Experts of a small language model: 8 picks a token.
Below are experts of layer 4 (counted from 0) of a mixture-of-experts language model. Rows are named router (the router's row for the expert), gate (a neuron's input weights, with its number), up (a neuron's input weights, with its number), down (a neuron's output weights, with its number) and show model dimensions 0-255. Each number is 128 + 24 x the weight over its row's rms, rounded and kept within 0 to 255. Numbers have three digits each.
Before each expert's rows: a language model's description of what the expert responds to; "gets" lists some tokens that make up at least twice as much of what it gets as of all text. This comes from a sample of Wikipedia text that the model never trained on. Tokens count by the router's weight.

# expert 9
Description: Capital letters and abbreviations in sports tables and results lists, such as country codes (NGA, MNE), positions (DF, MF) and FC.
gets: "A", "E", "R", "O", "U", "I"
router:141117051149098104164155123153159101138155117116126120145111106144095113159135142147109158139138144095127139168119127127121113129080148125090118159106158086127131113113147136132144128158110133158128150121142146163143097136171131117114119098140166142109154170120125131138134131142084125155143166072129128093136132113112139158114129125129131080102135084138165115122096087151150150108125149094149105116130140115122067117147111140134197121150097147126159129120146122152134091145103112191168095129142122117097155118080103113149151170136118127163143123183096162123144105162127118161112119132108076139099099118112114067148128131118132135123145166095160120169158138153100139132111111163099100102140145139069174114119192124156127134138101137109136118123122131123132131117117128
gate0:127150080187111092115071158135094100101152142142167119132098101174090142120140125143079118139131108129117157123112098118101135163137113163120101109153120106121092133124159140133087074136134157159147108157112150142133129162193136093099140136104143163123119113117139123132137106117138168115112178148144159120118095108102116107106114126136138104156119134134126135133139118137137130111147099171104151122128139096143110094121128138143098127123092131111131155118126119124119095117134111153153107127116110074114154114135105074183122115168141141157167148131105165127135159097089123140126164153128192128122106119097143151092155147148132138154073145080148098154124166127170106097089152135131134079092149103138138125151131169143147102123127139130123150138186167130118163118149145
up0:103145100181132144118100126146139092102142170156136150079138113125084158088108131116096138142099126096113127158133088107110098126106139133114124094123110091110122109135109167164104098092142149127180112149110136123089102135159138076119162160114141159165134091132114115096126138124122129114149163141123159142091141108116114113130125120094143107146165136124139101133108121138099129091150079143110095101133128143130120079104155119141141133103116116132114167131133143174158097132102138146140113151144132146129120089135123092153123149167119110151164149128108138093134177116126094107105157141168191121135107104129090169098117139147157117137139159099138114127135184165160147157138136101145111078102164112145145107153141191162134121126100152149101139108127077135113173114138160
down0:113134138117145149114087118107153129116124124151116120104111114055117121080106136136123168133121138108146113106126129136156144184125153135178140089142060130122061118112107136088099167085118146134123129123161141160121095158129133079126134092105152152128120106109136125115157114101131139160133139166080143129078155110140105096135109158120100120192142144121090098145164126160152124112129122109100104116101118118141158120112112138125122087130143130121083150148088090164153116115162143105138158120125107147142092143131153131139152107136146138107153115124119122127132165145118126153100106102172148144124126122133148124129113138102114128152149113140147159127112095151131100135209167072136131146165086122196089139104142143106154119130112154150163156116106125130176121137157125

# expert 23
Description: Single capital letters or first pieces starting names, acronyms and transliterated words, often after hyphens or "al-", as in Al-Cup, al-Qaeda, MLB, WWJB.
gets: "C", "B", "D", "L", "F", "S"
router:181133054166111144150151099114126090112140159144123113130150109145103098124128112161121140126125128083132120114171109150133120113112118120122119167113134102132145109146155119142121085142135140160135151122149152131126119122177129148082126128127135116127123131132109106133121127132123087158131145076139123124108128119077148145132168155117126084102139105148184108137113109118147134131103149078138099118142175099132090098104146121140147118170074148129161122115143114184150110126101116173185125089170102075105124152096103125135153170138131164175154136176110122115097107136173122171111120143126106111149108118120085084165170117147157106121106172091163125149129123140139114158124096132113086124138152120086188129136163107151114133133131099136151100125125122136138140143138139
gate2:103147152107163128113178098163115157096139107131116152107086120143113116101164102136144119124152136095113143143150117085123136136108096128124131105145124093127120153153120116142099116100129138125150129140143111088140121139111154137122153139131122177112137086123101116150133163095121083121140106142144160116104153112090127130116134143097095127136132134143143091153132156123135140157134135132151120098086127115137138143209156138153135090116066176106149162138104116157176128131137145117099123147063105109145137147111157157162112162079151106128144107088135142126158097120163136135066138159131113150107090100160077078145107090123098088124137145126144106123097127115093129146089180114109148152156136112099116093174147095154134114142127086132129134123127080115114145131168142
up2:090123102148131177117143149135126162140131113131111151141129129126133129117131125124124143116187134147130138129130171120139124184088114155136110153201150148103124129146153102120135111134118117127140150066163130089120110112120109141113136111144134181192150138098129132138134138140139148146148145123134157140140120134127135159110146105138077141156147131114126072139135113155127126112103138098102170133151117108160130119139119135122097116136119079126128117135146085138157166112149148126118129115115108152119153135109156134122134109208161091125093105114167099183107116122079121106124185124062082154084146127143113061136113093123115109117114136167091109076133106160136110155093146110109164174104149125121110115113135173128137106103120157163150145118163121108142122133110155
down2:117111149116105126094145120102108138175163136162083112096102076153133171155179142135145128166130080141118109058126132115147127104149147138134143132121160131121120110132130135150160177161117095104131122161139167098183115119114173114147147132122125108110090122166102125161183130115100166101114148101147106130139128155127116100129090106138154126115187174144086115125117144118147173146140140090123174153097136149123106138101139147132134154172107162111151132120173145120137145097154138081115139129093128102200130096103141134120117137164095105131117154108099138119097105176144127109100135117132107111122124122085114109123130131123133140114119150127140153135087095112107130126124140095105122115076140114111110107122141113139137108171165119156158148112109154119151145122105080

# expert 48
Description: Capital-letter pieces inside acronyms and codes, like the C of IUCN or the E of EST, and compass letters in coordinates.
gets: "S", "W", "E", "C", "T", "H"
router:164122076144117146152147137123162081106177141117128127128105109124084116151147119165103158132152128092142156147150134131104114130096149130110138159116139063126128094120120121121121111171116105185114155107160130154142100126200120103085134099124157107100114127121130128109150121141111156142145174077128133117101129126121173118127123130128124087114133083155170094124103102129149146106136155074152097114157125085134089133121132122142183129158079156117156138126117136140130116118125127178162111109137133126091142133119135126135199162140113126134147121201092146144134104131142104151105130124125087144115105114115109092158159122138139120127117144103164144140131146143143137150128105139091111123181162130091192155109177146129112135124139111100135107126124147119101175136137126
gate0:099084151125110133128139119158125093143126125124144169116144177147126094078115120189171100085123140146113148145150130151140145094121115142104114131167153105118116125134135170158106139110122130141117092101126094125108147102153103129166144144118125138111135149124159159115133128150060095141124161141120110125104125114092135085097146134126130112113110122133133094152146110144101127116117117089199136166169135102143155105073108145062155127156149116162139105098122120108143122083164152130111072124110133177148141114108162154090110153121118137151119126116081180097139124120102095110117119170148122126143144111137081103100128180151143157157120096137129086129110135155126130116121114146150118162139115134169107140166145117154165154125112125102149140139140086136149149098105099
up0:110162104127137130093137132077123160136168127166130100162137102110127167158130129084096157155149123101154167136152054108140126130130167137111116079103128136168155135127124133106154117125125123127103157143087171161119162130131122159103106113125135105135124124132112114142137132100163152098143157127141098152102109112133120158151151119142116172152138139124119128140090134130103137104154127127062140129134095166091150131153152099152118092141103136135137142146114156179115139164098101174158195139122117083134119125142148099188125121114116173133171153102160102171137128150126118177130121115117154127111163134132127146135119085139139116126121125109123133106131096114120145175114153122088113108095112110095148102091087127102112112125155145161132160089097170111112075124134135
down0:118159133132100113140101133091129175148157118114154087113170082089134145168109175105116187129128196111164137094118160091135148142135120161089108127119101104095147104163137128123176141126160158188154197131121115159113124141150125106130114115074104167099118131142138099171135115136139154161111173127128111133126162064099124146139103081111105126138136119090168163089094134140154105132126101122150111118134135144145105066125125104116094109117130142117122102137146150128150088141125076113122090117125123108139149135149120149126137112140112120136113149113133124090148143137143141089145143101158123164141155138141134159144103097123140152135091129108114146105141101163137133106135150105120145107137168139163103111117137137098153140138174115086089122101107128142098135127122129